Weights of a small mixture-of-experts language model, trained from scratch on English Wikipedia: vocabulary 2839, 24 empty slots to pick.
Below are experts of layer 2 (counted from 0) of a mixture-of-experts language model. Rows are named down (a neuron's output weights, with its number) and show model dimensions 0-191. Each number is 128 + 32 x the weight over its row's rms, rounded and kept within 0 to 255. Numbers have three digits each.
Before each expert's rows: "comes before" lists some tokens at least twice as common just after its tokens as in all text. This comes from a sample of Wikipedia text that the model never trained on. Tokens count by the router's weight.

# expert 73
comes before: "-", "|", "    ", " by", "  ", "R"
down0:136084123099106204099122162138126139136159116165163160119093111112167128133127068131121103188117125135109072139166105133030105093134131090087114089133143158076181096100120101138111146108113136134137132119150159132077113084098098116145136119187138113107083134132125160170177103169140090074169121047090119159165112118110062143101158109163144154120085126116111129091106138151144133113150180113070095184079132100177086139125108158171152138126189092144088105156158169184121107128143163059087160116174115085093111188088121135099151164095194150096123083139164165141172117200116120064
down1:077076078122123168137094175145112145110121159095093026124134118199086172183152123138115098069170090071135079162189146169132118117092194144121210074162100087097108089146173159154090163134139099158201111136120070162139108142145116109149112104114143138141123177109136197134092105100112111159094148146100173120152152098127151133117110106130085129108139113124146164100151135113096174085084154103158144102113141046117125124118089131132105119105146118104155120134106124117079119119132121105102081189113144069120196143140121090118102113142130128109124157086173073084062180142149150072
down2:074165127128184133144115151141136165133126108161180110054106107067102108116122145150153192130152133090121094091125203145118152148145147081129090185121115163135182126123132011099109083117178121076153114053087087086126123092137157158133147081152128129084119139103118106135141101098084184150108127134172160154146110146172074051163106125135193126146179115130111135134109090119128150096091131121164109127117128151190122151134118157158105120118114105028175112101093147167179213139170134157105133124129177122123111117108149140096157119110170084108122107132079107203113126116127112165
down3:157172128185183192149123099126128122146180117184143143130157140090120116111081152124118141149121102144194207080060120139149122109113098102183056180176151152091167110152135178025157161117145099152112127109110102175157098171125114126127175077125128139079111142098054143115155142140051103109124130146165118096139092095078138147077093170131084154114117089152094104124126140086123150157161127158127081089112123123135069115126077107074138138113109175137074126181187110112096137113141173100107145135114129143135150150111078132161154067120102169116192125146131069100079127145129117165
down4:117061125102175131135063111213084136093099159160060146116078149112128102136153100125117161099140112139129135115084111074101086135115147118166045179115162110108166158172112114137116198146130095158130105118039158089141129135127168086184147115113170075110154150112150132137132143227097146122215131136131183118083118133142131119128163180087124188086174094124119127181159171124087109154178120158156100118098148111155149127115111130081106154089118158133105107104131120116129132095183121154163180114135119133161134158022112166130111094081159165107165110111161167119111129147103131132
down5:162116175115185067124113151120158147130129110130110095172114133089151160140137116076080145104162202078139146151094123119074110197136077132155120118147137107119102146104121188124129096137134109137134114117143106139152132159141074158145101094178136148113116143170138092083105216117188171168150151102100098151142123161103081132096094093182142149121150153129135142135113134164124088147152110095183150157132207093108197143119138073171157098130125155136071073115081119145055093164154114106094102166138198119077121120132169173154124103078073063089166136074127072135096143089174088149
down6:112118118116161088151172051188123155148085150130148172126141101093142100129173099121116136078131049176191052098097079118109173137108118112108148139141220095152117143085161107100168076127168141114132141190099132137098108203105101098129169162169111158169097140164118147117175085141099150131135114128103180103089139147141105155123146092113113085146187122088119088096156112099162096091143174162107101130103111086120133140130121138163110132121160107116134067099134131134138173085151129144150143154093136128194149133144133092016160112095111143183150122130082112199090102167092183121
down7:097098159124141114102114135133100115129169131102155149108148129114166183164132126123124072164173101052090146114115180140113134113123119208049131053137126088147109098098172072149111132152160103156148130067156082108128081137175089146148155088133140136175120155102106159084151118167126128134158126117123094161119115140119122101067127148130095134114055181170090162173132088103136179144094067147085137161151154089115138154195135120156143098131090111117112143125140162077185111123135115147137127060119091090093121143141226128196113123127142192173141087110176077172158185127119183118

# expert 12
comes before: " ", " —", " N", " S", " W", " L"
down0:132150156143122100076146081087164080149113107096093140118114107112163191126094126147146116158158110078151063124090096088136099204113049123091132083114142098093130111108149103066125116168127156094108188160089137149100104055170115146125165135123159133158074143161118115159137128158138064151144083124077110020121090116135103170126143131160138174115096132120105110119123136141075145165122164092194133092152144080131182163109139090062140130108166119143097147161098110147132157072161186120104104085080181112078145110115152172104148091144116176143162107141138127078131175143145197143
down1:089108060141110083143091166113140143116152161184127149180138109172135133127164184108175138111139178160122144147156152203103112171184144115095129119119169144108125156143140138140091163131163074120127181124148158130118105149145085126108165149139145137168096091118089134112157137145169100120127154109101099114124164118124118190116137133116121103202112148072129123148091121126075081155135207084135172165107093127069137073156167151160170105168132107108117195183142149102133165201101105124133100201081164132142205185111182115115105134137090142135131116159175153094045134072168163174
down2:154109143108114133136110089162129145108148095149122171148110174059095147104121175121115178136135140164132112156199154139143152148155127152096189120065171150130141137146161158126070082114103053152123116147101166154021154079122174085134156015173137123155102081118143092174190140198185132063116115116126159137061132102137141174147124137150135104092152092104158067114110117152116102069076118162152143172114128111061156132144120116081107167094124120078103142055135154152155113121160138103132101095069183161171151134143127132146148115115135137144108078112110145116134151152111128125
down3:120092160148135135096144144095150108144129097141120123123171153108095157075129071167142131148100195150089134084124120093100147141135060098134135082157125147089088165156159148128150165137122073121124148093135106140095207086128102100145129106123086192109129086090116179163156153131143102112125104180061158145109113095111113147108067120124114143168167137142070171138143134134122175112166089155069193199146126138151135093166150135158139136139106132154115136083143117150133161138179194143207090150167127121210186108112163131150112210164100082156174091081145095063163081169099126135
down4:091172159090138122123111153137092118084104101147118107179130212100118081092134149150120137142113124175163111195147069088135130126147108104142121168101118152167105083157087173080113067153073132137146125094173160087105144092129120131103140175094112108167159077115105207166135153115117122192161105105143187171187117123155178113171090188139115143105149146158174125131171118142085053158129129107107100164124087119164105084134121160116145113137176122107124144128097069087116131073068124122094168104133157117080141083180126114109147138172133172170048073115147085144164135106175152087
down5:108089175134126110141057151120113128221100090136083122128120174141139087137136144120104088131123132195136149207144114087153097100138167119088103129146105156148137132096192164026032094137151160101181113111100133149185124108140159161176110131111173137150118147152136135125108128186075166099144127124144116135132106102090114124111156132156062163129145059094150137111116146147156174162094136120148154088177102145105125136161145073089185065098190099067129164075103117118107133091115116127180094119154143135125203095125071110151116132090103149082127146125164098118111103125159152182
down6:167173106145141121095122177098104145141102127128127160125177096092171158056159162148134134160130143092060130112116124161101137138130138117208154121172073128076154101162151114098148156157115101080089177137143090148119173104150119174153119187120099084165131068142137132119119168137084131123115106083100144160084121138053164121138111070118067123136099146156104142077156135119119112125101208098121187153130158147155131092110075118144124144102090148096176120099082125152244096136082176119142113104163166146229108125156115161153155104137185116119087130166174186106143129134111128154
down7:105064053160133110162117119146150178174095157148142123109169124147178153180085155074159132127153124121099155117190119163093241127153131143103103138135167105121151152086192091156123202100155089130165136094128108070110140153058166088119116133118119129159100140151079120171100093101113107138135118142107118195081140094137169138146118176135123111152184166118130132052104142147091105146134115145112177178090111113147129101119110137127116100143086111156120135113185129074122141112171091073158175113142106118128157115125159164214135035127152104073123141094140126146053113164115123126

# expert 31
comes before: " The", " He", " In", " It", " This", " She"
down0:155130129115105124160131120214135088143108093155061079124124128093118134194131132096131100058058138074112123119150119151131176137084163121078162102121149126071142144126151142109105115114151147135106108114100153131127068105109123155111124129058134141129137166129105105103053073096170194135226115128185065102099127083100129040140121141101098116136161106129133101113168113151143117116085124140146143146169199106112138112116185075169141136121060130096079132075091108140113147167102080174094120104155158092130114059110165167166065131145096103151111125096155105124134186163114126152
down1:094153109130153156164186061121098114122145145154111170110135114120135199053102114127146127234152139126173124099148164077176115099103129187163136084145097090174156171160058126115103132098127099114137159134092095118101128181112105156087159171131158078106117114135137101098099121172100084123153069150111100086096136103134129148106160136114168172116173143176110086146207070103164103080128160158169109183111104102143106101160148142166133087161115156112103116176116099162143176090144180108138148117187172093126182156146125196101132149145091127147090192143129157162164111155105150143
down2:157133161110165107123115159112084104129158110082083136124097104137138195152092170149154106126170148130207131205089178083102164177166081132119085064095152097091108151147107102141041131190093092158174110147123120112089189141159126094127193109126079104129087100082125081126123143126175146119083111145137200130178105178143075126150150135060136134105140131149117176138157130136120120143151119122120149134117129126153153142144126133119089155102169160122161109143101164084165153107139138138117058122138144126136153069119120236053154151139117147102159131125157162150194082185127128103
down3:179182102172168162141117097097190132120101119119150161089093116166123137123102098141111115126126150153046119098102132079107208129056142138144178098116139085144115079131142118070155128143097185148118168114124133079172179152144198157139077188115110113176129062097121115064067134166121099125158092117095108150160127159144083109127111067112127093163164119107181152106174084143111151115145150114185123137125163119118096170098146138123109098073111122193110108160143166148150117132154076082097176144107153162117173151102154154191119138110156096115114111175052129191166156133157154124
down4:122150123122130096161143194039132159126115095095115097142144192150094071111154139169164167165114150037138099145173123161153131121133106117155140146099134144109071125154099100109158131189084106201193135145093116105097184173106137118088148116122159128110165110140071124133118134108105153138097148125127102175137142147116143163207110133145195074115109141164099129135176078123133092133143109133105137187123115121151092077123198115152121158121115121094137169103136084111101155087158103146121057140116072077108180087136136112124141149135081151115126041104149138124159098093057065191
down5:141111154182194146156172148138138119143188118154119048079148178085126063094055143078124116138131134137111113164096151163176181152132139128136139076144115156123182157104118126154170117150103087087139106124135188134103137182111126103125125160121136159103092104104142093093100129129100165099147139165110164079077121114058098187133197193106192145087104137160117144136167178130142190114154174127175090159131154095151163079153089104087119164141143109123092161077113118123152196103153185124169157139149094085137140063110133133125146153105151083112116142149109116071163118144125193087
down6:103183117150070126148119108157110076174111161156062098122112146109152180111137118140105159148085162187137126102140182110114121123144135058180087144115128180105140190087143104151172059122052135128085141160124076122141079129117144134111190070160089129085094139127152113165147189136119120179198144118147136092133150130111090099134161128127192136102150127156071156100097116128189139110094141186140138167167153130097148078078106110151088105109152100058140171126186140208161072108126119100098162159138126155121118172112126105165093169078134157123139131087184142154130137142153123084
down7:091124084155128098101168139108109127129161071099102181140129096113134172173164093109136128094103211141143080063154122108127154098113188161100122113180125049129081137082130165118082212139082134128162128172121162146140144137146146123161131165110151128094126132118088093168163118172083178130152144139114165125190144087130092135166177126183155120161084133069090172147169160087182129158114107085123158103087103126112103087153119157077158181074174099109114128116177139097169066089089135161142149174099119118118135149131122196126131120142074103106128186118121090188116120146143187145

# expert 78
comes before: " of", ",", " in", " |", ".", "\n"
down0:208112141150106151112130185110143157157083171101132145115099116125094072167123171114151182112117160079122217063151100160122120158144076137106145130043136106095121136122111154080081217187097200080089106131129104154106157153124153153099171087209161095119152127132143109149083113105057162173102084112081162134142124173112132192143067111093153096123143131114113151158163142127105131095146098093139115157107166110100121201093139096097172149162106090155110115120120145161138172140093156132116069098099135109166140132149120150133120153073103117095077116122128146184136148158158119105
down1:121121202099136122123182059093142155101110142126128149143106166176076211145117142171116096125166141142159101137114101134155139130128140062076127140074123145094141122176120153148129155061159174074150130114117140157179085080062182098153159164074172125126155103120120152107127112081139084135095060167125135137112123177100183104086092109140111120148121135052085146179113096135077131144126140150125106086132147153160072183143088152151109131132087147116118177148131108059138135112147130129128156060127114048090106115171120084160083135171148144151111129122080065172125107152178081140
down2:130151153125150141139184101143131103064167082094113125143093142152095120155149083142079134115097111178121158177078168084129129136193122098149105120133104161140130158142082096133103085100140099135133128115185200138105084144114156054134099159084135163096103118092077132096149138109157136056113106149109090246107087079149134130175074134132088137115156152202080149173094190144120152060106116117048152134120129137136096135123123152111130096107166179148155150096106135110147099148145145135121120146191153123154145175173102117166142109141098146096189077206131097111109102106162147139
down3:135199157124185121139146105119168157105107133185134198126138122184169180132078134047137154114128129100142088135136114172111157144161125159138137130129080160148166151117079139133193063136099191145082196135147100158140134118145194075108156138067052153138132166205150114089168146195092122137116181190116128168104149082140109088108103128178147077145184080137125177139087109145134108178130096111128106126127088095119090099145143135126114128075105152142108135085094130121179123183083165139089134145104114125148123171171154131107099133148089073062119096140156117112092110114127147120
down4:141141118114167112145151181123126158089183134115098144115089138130161162084107168218140118066171074127081135123204138124124198105132156161102095115113052112164088126139114127146150139104093132152172121116108112114095128105151185119158112132116071169189159116103174062081127156141124086180124186144165139178124152089130113110140141139139137100073150157157149144171104092135094123158140182107132145101143135114115133110125076115114182136167125093099119137117212077154095129159160067103116174178111187164114130114126197101228115160080136118188091147142151125114112114143139120156
down5:102155157114173090103117126146173171095153131128180149090128095150122155112101136122140127111145080124119074096130160131125168147080138147120124131138094183142148120118165141103142144135135114133160121136174153164086096180142106137107150152113146127100062150144142075085154107154136091076045144097069122106122070143061131156078199184144077101132121131096145136112152069099118138081075066151153184119135090106134097150103078170112107089161131112050117148091092143105123139154086059096090122150092108055162107071129080100112178098120163169198120072141147170184096112118122121143
down6:101132125133108171124122116147097153126090110126127082109174112145083124138143135132142153182113139084149126074146137185052101099089153146113115160149191130120078155147120135138082112101123166108163083137064078100153118169150131180176062154141058177126161131124143151143135135122114173109172143147121132128129133150178094117149118113071155124123124154119136133251214168129096133092183074158118100072088152142124139164172146126136140079114172129107191165111101104106096091124123116092147093083117100154113139144121065135154130156158157092123171070127166136135154155074215123187
down7:147107137152198164078169099102143144141144122144099118115152093144140114128124155159164118147111130105148127154116134114169104148181127166182138145160147089180085177105106103134079108163075119135062176127103141107116128119160125164123119152138085109114172107150155076127097185124136117164127176099103177082112170152090076160184090132063110136163151127187115159094162145138105089102120132087139153088086147034139148130129064101133073097082114140108132093115112155207114078143122096158143052138105152159031116160106126110158143107124175122128111135114150074111026161166113134135

# expert 54
comes before: " |", "–", ",", ".", "0", ")\n"
down0:133157150078154110125074179106129198095119121094097091107144148095128098150101083139138151122110124087089123091072133144143124089117100109211155125133163141175089127159181061129185147085181146146115159120089130175129117108095098224132111120156125127121148128128162121142091096183099115123080112063112155059104128102150109063127119100128083156156095080097125102127121072125140136131147111122117072161096118142104139143093133153130143123175157184067093088143080184081176195134119062130123120103061109142169153117193128143144117140112115109122086168107166135190147170143168137092
down1:096134123081132130059163137130113081100163159127137094139114159153128117139103075118090071116173077122072096153112104151167102095095141109113133075093167132145128168125105116168184107196185062039144149102092112130123080105150182141169186127137106036132096132148071088134090147110049110097130107100114117128153139155068136140113148111143114127051141107126110081123100114124144114105115110113127148098104131150101131141116162154107134090139122104153061158165157081105135102156165129164077142070137166138180077139113119104180159121098126091109148128239117152122150086158115096140
down2:157161177119105166120178152103153125171133121154145134076113089100142104176114134118117077164125098146155160104191117122129162133114116149107106107125108128137132186104128129113142174187097185111130117228083125139139144122138096104190144182141168090136077126099107103116154172169150115085159116124134086087136115070103183110139132140113165156131104145175145158135154113132157098076090168051101141123142157174079097155128051116095108133144190121068159139158141127110152125074158122093067118126157101140097163040106159195140137138137149150050128054132077105152114109094091090111
down3:078159186149068171106119106139125154122129073174094170089090153141132055170142169201129163117105160085141140150132165126110130093152138118144168110144101172133110146175199139108139140134085113142088165137132076091140124147125105149098134170183082161078158089199125081164103166070125123118161166116169132158106121143094132084105130156154132121093051108142089097131133159107134103175095148171119086096104156168108090118181073183157110086131074092166208140128153064136113181138114128122152075105123118136122122121075156132115102092135131110167103167078150171121156105086123078134
down4:125212166115122124059108156129172105144067130161156148132130108126113161120098086097126085076130139118186169157103090105133151129086120123131112173068132079088161112115081153108153128166140058129079184089124146118141162156113145113080123153146159125162136135162184085146090144167122133123148150162136186135126087105173107125162134186105116144126138184145096111107116141187126119118085071132156166070139119169133094141089168185127182167105162112176083129078071101111137103158165082129105133083146147137122133096112165113172200081148095194200111093105073123079158124173131134138
down5:137104127112119122194114074134110128166096109107119055139163099182120102158074126121140190105144135155135095143106095142140176148132165093120146125085132136098050169150089129098082115154107088125103137104077091074124093094150128108075186111162131161146117147115106114140073172147149180170072131117137168133076146144163137133134178186129121046080112114112115105146111112153155130162129094182105059141143186105121126118138165103073201147162113154122117165120157046109111144059125208166108063124110139195114145115110122132126133146145153108136144155161104141112130117149128063199
down6:173130104121157136163104164169098079110148133139102101195134084206129140098155156086098127091147113140138147197106152155135134119061145159148125053162128074145111112142118212141160099143096169134089111100080133177105117162126111139153136149086168067186103130112122168130125133110121200183160087112146088108167147171150183158173124161091123123063111086133090136084168100098144191143117133133143104094149128174165144191132097158127160143145142099176198116157143105112153140100160137152127151099088182166095145083187105124133150084111101151159116180203116157118126099090139125146
down7:129121175175148136109135147123163106143165108099141100162151160096130144082087143141151124111136175111091212098141115080136181077210118113155081180111135197119160126177207105167137179122118099205176122115117154105093099152123114128113120125117122099091124143091134137122200130154137130087158139098171118167092073158116130173137102164151075152149157084135155130079153097171153116171129064133115169128134129132162208114101114125193098149126119054113128122148090118141105070133097143180139131039134201124126104128102101132120093118074129147157120106169177072148136156129150110115

# expert 63
comes before: " |", "ing", ";", "i", "ed", "er"
down0:117143130136157148102141110103077153066127123103070084106145105108144133139131122131153204078159117124089097160102159118142148123095179165149157100146110131127138108098173177129181092173129149142115116128112151137134094138148181141126138077151142094122192125133127132191155117072055169104080126086123114131142100073103071105113145119180075142079156127189110104095154198097103143129166134123204129114109190144187166093084133059066097109042185116167106101114096163171102155169085126122097136134131089129109141106176066132092134097158130183115108090142096101104117090102133156113
down1:170076134161159142134162092117106085077194162093157136133105150131102156097167156086154146111126141146139119162102131097116144185163163082143145154135120120122091155200056153172075088187129169101132164145123139107117132168128101129187135157124137116193125105108153143135107063168103054166219136134144139087191104178156127129132143142152104116115203084152088144094185128127231093137091101122148116127117111126156157106140117137173146113087122155097091111151120120164128179159115065119147107155148134122121103179126167109186102129086150142140110136132175149139135125041114189153
down2:130178063109145145119113175139150097132137144172169160162142089058122137074200112144139129149100069131169118186169190143134160124110113126105190186145143163137076170065124132152126145144086117129088120132124157200075089127144121105079158140139139168124118089131088110144093200121165145107125116072159129150170087069130064147112156114070104140092139177132146151060103157108107141123112121140134104155132169135101143124184110084119123102148128064152151088120176160136161138063072106163195095205127101100111133120121105134134095056165114130117117139160140129160122085127163166105
down3:136137161179115120145147161142119119111064132079082162146174094094114128116124085117115143068169099121101115108131153126151188115111102109137146124124112139166157146085140212157138100108174083094108085168203106107160070095137150059112113102131153105130060133118109084126122070154141126138081102076185105082152082117072153139154145096048109108210076150108093197145113130134084123113133125095111116192089115051137107105121125146070121133090120121145148125181155121136106038134128123117141125145177144167156093150144122132104150074171148085118101104145135158123092082185122117112
down4:149064145171106092076135134125190079137121133088144084164138158107143204171144186168106177143184145160191142083119133129162129074116073075120080107150114104096124144116104151186139143141123159140115109154098139123116088152102161211084124129141131158083162123120122124118151108146142050195122133141158126155106070147142094114105127079202137170145064156105121111114124133071209134111099090121111058143115132095096099133164109164117116130145158152152186115112121047065159100114150111097117096097160125166110149115088102142153140097149159204138150145104162124132099146140108082140
down5:125090127081147185176145129138130109136108161136107125144121141116126090158075117141157131122086112126095082197105112142093087119113140133118133062177121135122149079144118073173112089162132065135114106148145089103156187141165135132083140111207116182109137132135171110160152090171064104137117117076096139137137096102097162078121135142066169083163118175152202143119133198148149092066139140100206142109196131190136134215158185142183154155161153111161109137133101156171127098144082109150142062140191140128088103167148161119147128097097102130143132167090143110159104116135145134171
down6:171117155138090097110149154113174128164158094160140138077123097132090135129140120143078131155114120181143130132123163167150073135126105169156119084183086163111108091117159058150113183083125131122163103217131155160164100085146123088165132115115122128178134168144110178106196151148110192139092109140144091134102172088053125156173108139154120092147111122130143109160105136139085163072105085114128167149086115096112063135165090142113199154103170138103127104192157158106111135044102091101181118138171073176112120119127167155166105146112120140184107131164068102150118169160086151189
down7:131161122150090093142151156058091137086065147145170098188122061101117162139174152134124112093104157146125118091079166062116131141129220112131068164184116144115151103148144170173141151111104136122156133121153162106123174180178124093161088127089131119116109095150123142156086124088122133159083058113142142119156138041130120116174131114138169179119123160159129132162118076181154032092141143141114124167161144065089193148083131161176072124083154117123133104116169131124125167132090112083073139116118156114098152094136187119116149076133141121164097100143146164136132174126116191118

# expert 46
comes before: ",", ".", "-", " and", " of", " in"
down0:117144077165081136091123132171144105115145047110125134165088186119122163155130085135078111135103118126101133147152067145149141125175137131119115090082102069127111142134122208135058116142181131143117123092131063121144116180097079154142202127129195106141110103145128130110090120078098135166052117109116090139078126106122104094122182150111117092095101160131099204157117073190162099149141096130136137155108160121152118129115109139123186088122130150147150164157207102164187132142160117104078056074090120093104163084126211137145103139169115108156158138091097111125182145139101139150
down1:141114101134127143144127173109129162178151086151155111108125141150139081136085139068049128152108148141094112142162083148167096168102074122103162061159125197187121162148123120125153155089121178095138110098119092121094177166115078063133190109132158144128142143161101127063096089100169110168136095140140158133049129126087166180109103156179122102116109168104132122096190096191092139125120135099140073108069156093147112129107109122156138163124104133121068140096123131138103140128110098039167129134082150106150097158061116167090192115079128152159120116130120123156136050120186118170
down2:174160150154154162075115102155109131146141160130184134157081121134094143159123172175138110146101140090177095142150165190042081075111131133120184176153167123149099132062070095128072149170089131085111145105079062152175098106112168079145181136146112121136112073098082152115093120113084157072183160177148111134131136146124162126096139105173117133104111127135123092164131106141153198132176115149131162052151143167081084107150153156092105181121119121111168153144162130084099101150109136107169113133089108126046130137090134104064143119135095165202111146088118090119135127140109097148
down3:103137135197100141123115086222155147146119167081135191160064078073129136119116106145113149120139118066159109163133127153141067129120135083100160164155092167151130166119086129178143089161115140154126104175111140084153181096060135155129087146179163145166149149076138156173205102079149104088158101192086149183131111130095113177105103128154151114094101128171145169111163100141120149112074136131107122131125120154174119139140175116183102177149058157134102140129124137140134125181171164109176160060206171139156118101104137115117114127076172119131108110164105085123116122142127074126
down4:162143138122142096231145180189131132095116144114192117198131120124131160146107118072119162168197133123113094139078108156168087126116111097089156142137141132143145122093100089108157109142129157157154152114138123106175105078135106172076108144163172177130161103120142131078129098069068165121128150136188111154170158162095134139168143134143153181107088040113128114140069147089163118153158158088112099091087115153158156098151141168147141129015103124108150139138095105101117119101140153150158108123098076130101064165166084173110084078157158115175134171112162121116083178127129110110
down5:131175109122115146147138079160196098114091071149146112159107155100194111133143131157138154154130135205154113100107144116113147142128147139181106143085128173117087094115117151174109120168146117122107067170149114116164143121168123113127124119152146117172118100115067146115145150126114175097114092145173121154055126166195111146124202130150162111134082118128093154123151161170123161053145175137139133112134132138101134046124151156160192163058164176166172146164097148150128151111071091165156154127097090146084169168080106109145134203138144093138167076178119193076164082073100132129
down6:128106132083155102149133068117188055144122186095113102125119132172163097120176081105102140120159168128115121139071182183098127124151117143102168117150159185089128163134146127150079114137149159160121103097122188101120120108177082128069121019114135100094053150156102148151127107075133111115125135116190150202127098148182170104106132142155140158159088144114101047095125083126138120087122122089168084088123144112042140123115059154146148124152096164106134106175144142130177143091090113105121141142143146111085132139083131117085115155124181180105117112147124126174135180161121133194
down7:088130191158164138093113078136129177084124073059147130141158172164160106149102163143072100087135141113152093125151120114163113116124122134088088176104151098143095124110093166154110081165136066096145132074120191104110115138048177120155157119214045121156172124146118135119143102198163141124150161174100135169140201190117146123142118121120153156121108128175148101183069126132121130136126133095122130119097157120068145152121135143141129110130136123113164147172080132160111199105156110127104077123101124098108093178118072106173092132164178090108115073145117093092117126176052103096

# expert 29
comes before: " ", " \"", " S", " C", " N", " B"
down0:125134169197089121108171099063140136132110171162152084195143138156136091117100138141174097206114140145159137153157115130170158142112169136122094114176067190160150060189143128190144100139146048115122187082094147097140104116085111087141120195100139143151127111163118100132148063144125181167095132103069144140085109056145121188074148105187157105129060149128112128139117121109155169140176149136156166090118150144062132136146153093102136139100118114108114098170163161104157141159140141114121162104183087126081115140175119107087123180125126108116095121110146071172146119141146083141
down1:176149134106087167160116138125173093137151085176131131145141109100121075070087189107140113179155071142081097153146191114144084126111120140129164096166091129059135184127170160120156161086195139163133175159119090150180142181138100092120118112191169136097091102123157119095193116103103126112177160135110105126128151188130082086226099126125137074120093083150134146174150137166102192098112108134103155103130118142143160114073127074100110172159088132144116155156134108141126041165174161146128166116149099106131123111111129124049120198154102145087160123135123117132134086133102150120
down2:154112076130077077187166065143094140135162135147046134099156099054093135106163143099151122101140108154109163180120120096141090170106158148169098148110110126087124185130117161116132125102089159160148133127130158107133156168143138082089109146174085131200088160132120056137091176117126089146202112121121158114159108114166107113107184136132142142180135117088126093106107157131122130095161075090188124111121183154121133179152111135156133029104132156050153150064113128169137168116160164107124151114139092179068117105141121084199101108136083099103137120104090141073125108159135124161
down3:153073153161156103192091161141167135106141139127126105170116075173150120140158132086087121143119086071188176138100102133155119147127122115151188115110088103100145107126133122104127085097156077081122127109170159081148147095117135139191087223092186104109134152138131147142157119150104064184091058080159153107142158113163145112146113094171137121134113148144132123109171154102121095132122161160183110204098149095138161112102127061161185095122118064174179118170118134064093126114100178053113143104151170184146109121153084189165088147124148104102131100095123136160159128115100129155
down4:167114173146109134135155122135155194124133122166154060135130126144135154185113195145126232115152099097159115114153150066116090120065085139142152130152088063162144112147141180077107127087111126132139122153124086141114099106142135132192125221175120124149171153159116090139158139114123113183089153167109104118155108130143100104124224140086083168160128126173164164116151106105146103154125142121106142110172150124191136157145171150148059150122186112199122162110145092117132110138105183106139087192153125093104119158113072133073118129110192162192169119135095151092109104116110124134
down5:133093162095131128120098168152116136158101112151122162146136150181050137135130097148166114069126087074125112098110083094066144149066048097090120113150170113125137164131132076059140184122149129161089126125091176138131119113114116144121130146142143135112187163167142198141109141116088116158191160142107094141139152104127107052091157034090127168071141153118121151088140102137119107104163131173151107144145210112154137155138141151148136113105148122095121115131111141179139128136159083170167086176145172117167171190144143134166077140178207111134125152130095146170070059118090135137
down6:125110112138134148128132130135155102154127135135137101056126077110083162153159129119109166114138133074113148148173161135144123141076196175137082098122132154112075103031093140099119148116112088161102117146165144108166162126185091149123142068134133146170145107135135130123222134158147104127135146063155174142093112173107040167172086117168111110149121096099086172077119111143118138081117061087105104113117069117101128130129176171107172162142115136083161117122178139177050066170157081097129164145122130151142090160125123183200066088101095124145136132112138084121143080119160133124
down7:121124137147113087132145174167124103139134078142133142186127175097115112108120146137081103092117185148124122125083122085133114180136140143120111067149071140096116055202141162114113153145109166168069104129137093167157158139155112075206120135091171187136211129169171133086121094097096078089183111185146165127146135125145097120166057111107123129183066118129163082122146154184180101096143124152120073116129125139131079165132129146131119109130174191131155200111169109076163091184094132130121187171145105140111103151148109168126141138172133189160080154112147091150118145134146118108